Experts of a small language model: 9757 steps.
Below are experts of layer 7 (counted from 0) of a mixture-of-experts language model. Rows are named gate (a neuron's input weights, with its number), up (a neuron's input weights, with its number) and show model dimensions 0-47. Each number is 500 + 50 x the weight over its row's rms, rounded and kept within 0 to 999. Numbers have three digits each.
Before each expert's rows: a language model's description of what the expert responds to. This comes from a sample of Wikipedia text that the model never trained on.

# expert 11
Description: Latinate word-stem pieces. Middle stem pieces of Latin-derived words, usually followed by suffixes like -ed, -ation, -ion, e.g. symp-at-hetic, imp-oss-ible, en-ab-ling, comm-od-ities.
gate1:449442526519467493458509532484436506541572535500478456602565440534547464451606420475537541430450589450477481499561494477462543474478503525565506
up1:521543463475610528470504542493525505453528380553442477500445502527465501370348501509439509552488516543422542514511432533540477525469478467444507
gate2:553554564479517522418501495520493584487511433417466456548491462434517504530571428552453506529474547448545473574513429501445399598454619415530527
up2:510463469558479569525547467503493489484509501536555511593465505555509476395562566637443537483512455441585473471491505467485486483524423510586465
gate3:489520456443519493574504534495471585525504536525513506486468510607395515534432524434469407521493502466510532484577563502554524465464549524506548
up3:477406489540540478409474550545514482448507515504564518470475437487564430423553453524543489505541464563476509556502379589473529421532485452573530
gate4:447437561397547514472486570586532457469512511465512473583497603473475513444523449617518483496480517487536485448556492495522423462452519510496483
up4:417481562407495428552482473511536560488541529488461446525480505449533451473528560486511498456522494596510450491534423558502550579467485381520503
gate5:447545477506495487535450518600543419482430481534494584460414551488534540542469456535457452590534475550451589526469554533522539472561544474474537
up5:544501476574498493535509575562510599428387526430538564494572435445569459528455526560430601553505554455372517493428551479563485471460493411496522
gate6:512407471458440578419557555469460538436518542576561546430493549446479455441496479514481538562444534405453493545582528567430569578539536452520492
up6:513501432536491488523540507476440549533473536505503418469476470412492514385488389473420520505558546513538496457534447509480422487459540581463352
gate7:531553581390416480495544512446575443532518463535479494508448500448550516422474471481485512554540383550515540438549450434457539618528466568507531
up7:553488433504473489539494439568453546451562469526554516547411525508426540457481512538510490489483470416452610513432516424545455529589443535569608

# expert 4
Description: Role and office nouns. Nouns and agent suffixes naming a person's role, often after the or a, such as Director, member, President, competitor, citizen.
gate0:564501474421558465541479476451511488552485481450490519556453610533481479416465495501506497541500501443520455491629470540447456526500540496484491
up0:495537529543458543543447543575528601544491441468460501423573594482457484538483513433498530465433370488440501512532500485566535539466402499476477
gate1:444419609447488535594514553529580541514531544572599578467470524455526510456461525540454507554500536522437480501471487607477404574465481567562525
up1:413451526426491402564428572456557568515496517507537473415452501536490428412522580476465472511468520459516495470513402518386497513500434486511469
gate2:476472545461427572413529487521487488425529489510471542656476552510486557514530452548461593550540546432521533465498505582496481501525459459482433
up2:506421507541469438455540403492515490473533559549453614512567430569545470489505500565597417470479597553379494411467436433550496476496542576510483
gate3:483456480459525451523538469549586506481474499473538610473558618494589608529520449505492472506526535497489515470548457515549446440518542446435564
up3:487484519454463546537480471497527474460447617505576540553511372458484519500513603451454510540573494473492466447526479529534533437508415482485631
gate4:457614429477604461518506491572432543492466507486612469499570573475523581475517545479493573609501464475529495477518404556525415462422481515467518
up4:503543515469444530549507487497459471480445516509441455545431454540453426478470395446544519355464465637480618511481550519487540499509522557560539
gate5:508493580453485450529516445616524599491449526540582495491483432469606525502428483401422477517439535449483522539513597466509409479517495537596409
up5:639533537414452537521549459497547470524519521448512583590544506534489435435484467450548551532545530531459506489558497461561518429545476598537506
gate6:438528490573510520502466582560502521562540599495459419597539489466496475559551501553392505593463600521540510571518477548556394443558528520526509
up6:538509461493481496574429438614509387550558502415452516548493537498521526472529565444486534466553444467530482557545578477550498493467564512525430

# expert 14
Description: Personal given names. Given and middle names and name pieces of people, mostly in biography headers and taxonomy boxes, e.g. Brett Michael Kavanaugh, Alan, Nelson, Od-ont-amblyopus.
gate1:484446433491592466519582489489522503461497477463498525529513488609525528433492487566518421569408526429555464515486560529399494465515528499473398
up1:590515535573416460505459528494475401509536439385454478452472621523566450457539523535479521504537495509543582391432524426558480527440499456451517
gate2:522548548540461592530484482525566456394484444505580547634482565530387523591609501522550412514427483466555498469527599476533502558489458460500504
up2:609527522602505529456524544392520468488581527487547550473398512431504529536464513521498462423424559483542516507490468481505509526511501472427502
gate3:441476592492575484508464570508539497530412540485479538520518444530477561485406486501562477539621593426486459515422528503551530583507460530529422
up3:460420452426525456578492491524488525564546527574533442536555429568395420482524517562484542564448472478471468556425474526489476500481475528507575
gate4:428443513599462455483473518449553472557465511480539572522570567481547440480593528536584511581529554394536545516476492409489551544454465531593542
up4:402527498514531457481467546508510501526597484458481570546574482575510563501464581493641569507519462521539432540552514435543484541509521438451528
gate5:508490477496498551515504531522456499484491542365422459515528410540480527498493544565500525557441475455552521536594492521466420421488469491454540
up5:521503586458406504455448481505494518595545482476439506544505483640515534525587487533470464477425406523537557590436457515520461486527454561585492
gate6:502507453451531520460511463456483557458450478453474477529400570482549515354458463520578515485454447520465412468489536458438496503531480469592460
up6:501463416576479434554457459490540590562538526515572538444464515502492510413450417458541482517438499543431515548578590519467570469566564548463476
gate7:566478518405525528513464435557533503466401580446467460553511542511533493420496417452541452577523541522514503517551526594517403496430461454492412
up7:531554371498543508543493568410528432469518517560527536583522607583505513549531526454428541475588428505434425498529516438455485528526488439524545

# expert 12
Description: Clause-linking prepositions. Prepositions and conjunctions that begin a phrase after a verb, mostly as, with, by, for, that, when, as in "plays as a forward".
gate1:426555522585570527468595567501510524525499496431514519517555612500567484536544435563491470426468516519517516512472618550464513494492592530440505
up1:450491531507449454511477526477499491528524574507471491531501492517556537400471486485515493505445475537679477544618444608496493482449450550530500
gate2:466489489523530526440503529454380568430440469515500607548499475523481526467587446556514458543538557545452489517551533510439536521547522472560560
up2:482530508445467559449444498507553513587506557565560364524524529474439491542437668471544561491425493470552538453537516531500487476478514436512503
gate3:428515597499558509538417529459460424426464494507542516503539534550481528457359478490506605489486459617516411432466502446467481492492508483481534
up3:534537490485403456485569515569514556529616466514427523489534485428574489564580544454491476506514510444480512547560422621539490445489460552521419
gate4:454444551550524457589555545443549482425499518501492565459447572525483549533479494550476568510562462553560474539560587365504512514452447483646519
up4:513433531473486524558470555551548538559507454528493474479442487425553506563593523587462464468490524506633426565431527473474511501470563577440514
gate5:499470580544578574517518478508487410570462414554484502488516493417464544476503514545465488620471522423621533562512397507454573514505534466521466
up5:438472485540488588398490442602526531516482437517419562511526444481433491540495525513510477579470504563532466482525419663525532526483461552533466
gate6:485596489582463568455475520471375519480511479440520525509600510543450446540641506560456398546468465444441546578456508433491571507511554534564547
up6:463477509472503537484469511428554440510507518577529449483482532460517514585501594465538579489528612475513450448535383428462434560504380511491499
gate7:522405508497516503464522429493585460382423574548535547494508526611511459493430470456491541472508499488467422434496479573405418417539495470511517
up7:520528485554531507492449463578428574458499547395526450459459423493538456507493498562511479565495505489519588442500443486534465512427534422458471

# expert 26
Description: Word-second-piece endings. Pieces following an initial capital letter in place and proper names, e.g. V-ale of Clyde, V-ine-gar Hill, P-iers, plus closing parentheses after years.
gate0:458498571447552524567531521426516498487507489502541584506578466542525505457557519564496508439467529567465507569639535467492506519551527543530560
up0:530567531520537504423519478577531424466454455496437562535441448506513503484544404608414593548469538576546445516502476510513417500640561514451518
gate1:429502429561479529512490474483575495418512586616468476552535527377466517541499470463462524472625500485452548463549512471490452445571568416475544
up1:555494475486515571494534417510491489625467508413342511422541444487583512414571525455425494523467476502502516567518560539480527512519429511547472
gate2:520482484556417488486539571530540600506440459544472461588488392453485503470450520410586458479465557561417444619484520514444522519398455481537476
up2:438401524480588458528502488490556462560531450443417467409424491505575411488502478446443495371551474530504523440466480494415536514549445492561537
gate3:507522492485449553549513602469570506500434451541511548524493538518466524419448509475424512464558520432440496440470455475406452525493559564500477
up3:475505495448481500499563541443419527425581426482462487376462494595398422520492499435541546525432440471473514521488562456505556518487461500548499
gate4:480569537464479471599520469511516515469562414526444599501489537473425570521373472497469492486465495471480432531540428523516486496555475491529479
up4:483485490451461525479582510583526499514500466599504577466501569524502501507540564545512510471511452587514515432476477541514501553539534443448480
gate5:399473471539508484482434491430448495517507556490507493536541563484435513527439460452425464563471423487471458533481439473460508546433543425509505
up5:508482472484542510443491568420577560478492505441529529454397496497557375498564473447531517451466437563542610422482446507559509517491483502482538
gate6:459559561406498474446518560478569497442490565556477570615460554566458523470543556570462493499476422453563446473502470545490446527492568591553500
up6:583533466544515386402497573507485475455514420540518525571439494534381535494496491545415552567521465491490526475508429539507518543560565578509449

# expert 24
Description: Articles and possessive determiners. Articles and possessive determiners that begin a noun phrase, especially "a" in "is a species of moth", also the, his, its.
gate0:448523427566479487592459578498469430435489514478407503444497484527493388544514424478530545449432488492532491546530500504447518545589469499506521
up0:431455444532541538566452562452445528527534484510458571589501457520501456480417616548468469472499531524503558350480616478483558454502531519560510
gate1:506484550441517461551521539549515459425563489468480533513482467521490561559480489575454525514495402579420614512516516566446553508485454470531491
up1:488511419528529518584550525535524545504611565522507537467567547498552552489538485477555400498561449532544454421544403573446465465508563513435550
gate2:449476485382483538480441443453487430438594515576518560557536513445490516462547546454523485508523516374549489434478462597441534516518474577468532
up2:473514526535480485486485531509494537532460486557543463542465555389582437472492466556492578438383542452441534546546537537568520567485518532480430
gate3:523543521531457519600502402467517526552495464512541479444474505393536502514484507522521440518532574362523511489438508429481541468484561435550434
up3:495506560435440530499437575522443465500597428492632482518517558457511560489459509535514513556492513481502535507475462469513471501547489459466500
gate4:464529505544501487523523545492415504524504495572412409493487543440528438422525443521469471567464573556422509469500403453522400608524551524442546
up4:490499510452433492461467563492461522459520512500544420462610476462487500578492533467618446492428484435482561532502513461416414360524491515552503
gate5:601548533415451398525480469432416484527496523524521414519568485492448444415504473458539460566455535477511455504419440414553522426515500513512518
up5:408535550489447511492405491520597525504533465580482509586521545509526431434433457552476551416525537473572500455431583477502513470510544575464477
gate6:453510403501554459535477411449545467485434428475525524489525523409555552432469497590600501472579517461532501510453484525490445462518521504547510
up6:528470646502466499472534508517431480497462573546563526421455497505463479511561445538459477512514580500498454507522465501553582529493455418438463

# expert 2
Description: Short mid-name fragments. Short word pieces inside proper names, place names and abbreviations, often early in the word, e.g. Dios-c-oro, Or-ch-ard, Vel-an-is, L-AT.
gate1:471500494460537541451523508419508438466468507485529564631587508490492552525462450565504450460526488509540474503508455445459450506526528519529484
up1:443605490461487470497483550489523509481558453419496467528470483545453478535466502515477501485503471574547487554479502546411539539484557418556565
gate2:481438541505426486437462496500446555422517547490446435535546535452612467436544437518424401521468592402413439590485536448486492529462476517598586
up2:572485485535523549522503562464449446544528393419558446397573518433526421521530441539522521465495483492542530430570447512536505546426570590450549
gate3:546453468463577509528509487407583536586493409495514471517484527567409425588510414427451549495454480499448484540450491414591420577437475580424484
up3:559472510411490517472524577483535463439466551518542476422356434531504533537461510445553407506422476511495495523537403506429518578495471575447516
gate4:541480410438480541400568504464504593376460455558530514514505577397544436536469469611528567553523480470452537371522504518514445501533420489503462
up4:461477470525430468441398439501428455444451601521415496482527511596510451595565449521541555571490528515509481515478515508497436470436505529514531
gate5:446534585550533398417609473489562525558518457478569407481513494549449542516565492505502487544406490532529480546527443402502550485535486494592446
up5:486477448539505560514463522533525539575448496545527562507563384445587513511457501558477528528560530589564428505641408491479472445435461603549555
gate6:498545541494489445442496448494482479532474528543576494533562612552406453477449421537560533540481553582415509431411460554497493576501496469508461
up6:484496493502534578521442515655475512477525447451480460567533560503468530495536500531504522415439477561477421365515516540481477491479467571476568
gate7:464531488458431493574474593483605569532527551509532514490473601444570464431491517496492593458463497461439511487527463558469493467476481539548472
up7:419499523483509584596543477497504574510437453564444540473471476384589507530421460471625483454496495455603488602515460478438516423449514517476430

# expert 13
Description: Slavic and foreign name endings. Final pieces of foreign surnames and place names, such as -ović, -ski, -sk, -ova, -berg, plus numbers in tables and lists.
gate1:487582528455525606548482531426578493412506407529587511467551493484509536532510511409470487491548582495582500469487444531469464464464487423541459
up1:420426526406504502499468543478498499513452530521525560537483543590521503421476466542536454475440481512555496417529492475500549578455562539458481
gate2:572545518525456585510521531530483449587478518578419516473505498471548455431549493542463483575422486403587411516427494482578545486485401497510545
up2:511530540510479499496530489450441544522448508437501535505470446391487494561521439594550479441438454460546507431473474457546460479493497508509455
gate3:558514539508432436483472511565608500529467463554510496502507594461525557548500574412540484439550569447493556511535515525506487572418521474462451
up3:450501588456444449532425449532604491565509475531498478523541542462605472512420446393456578525534531496474494558487512515487512536457513487421509
gate4:523433579488611529625498503408579504492529547523530498515453546505433478457432541451529472497451502534497509512529479510587563459434436442532429
up4:547578418512523472477501541541427437451452462466468600520488540559484450502465452448431430383524508496502418486481526433410414581560582414495484
gate5:439525606477555508474428491476479495393538562553512528472562392498540478554426445487602423484476459462502466459491439496535520444485472517478518
up5:518530469564565517532578506480617462442540531542465471539518586498486532622620531392568453508433517558492470531472530502481501496458478531608572
gate6:461512519507460538558449526517547496411388519538555497477546596475475511483526488432544500465528541566471433418490466526419579422469472475519632
up6:480544522433398511438497454509546526426615511581495469502536483477479455502588518515530481527489532544517438572488448531477571422549627465566510
gate7:404478479399459468442574544512532528507504509456550428471563470476478483503401402602488578481479428528576606511508488536487516509505472478432483
up7:566503420486494557483593546494434567449453482491489387529470550400501522531430547528510445483418516589519455480458419551414566454394507489533469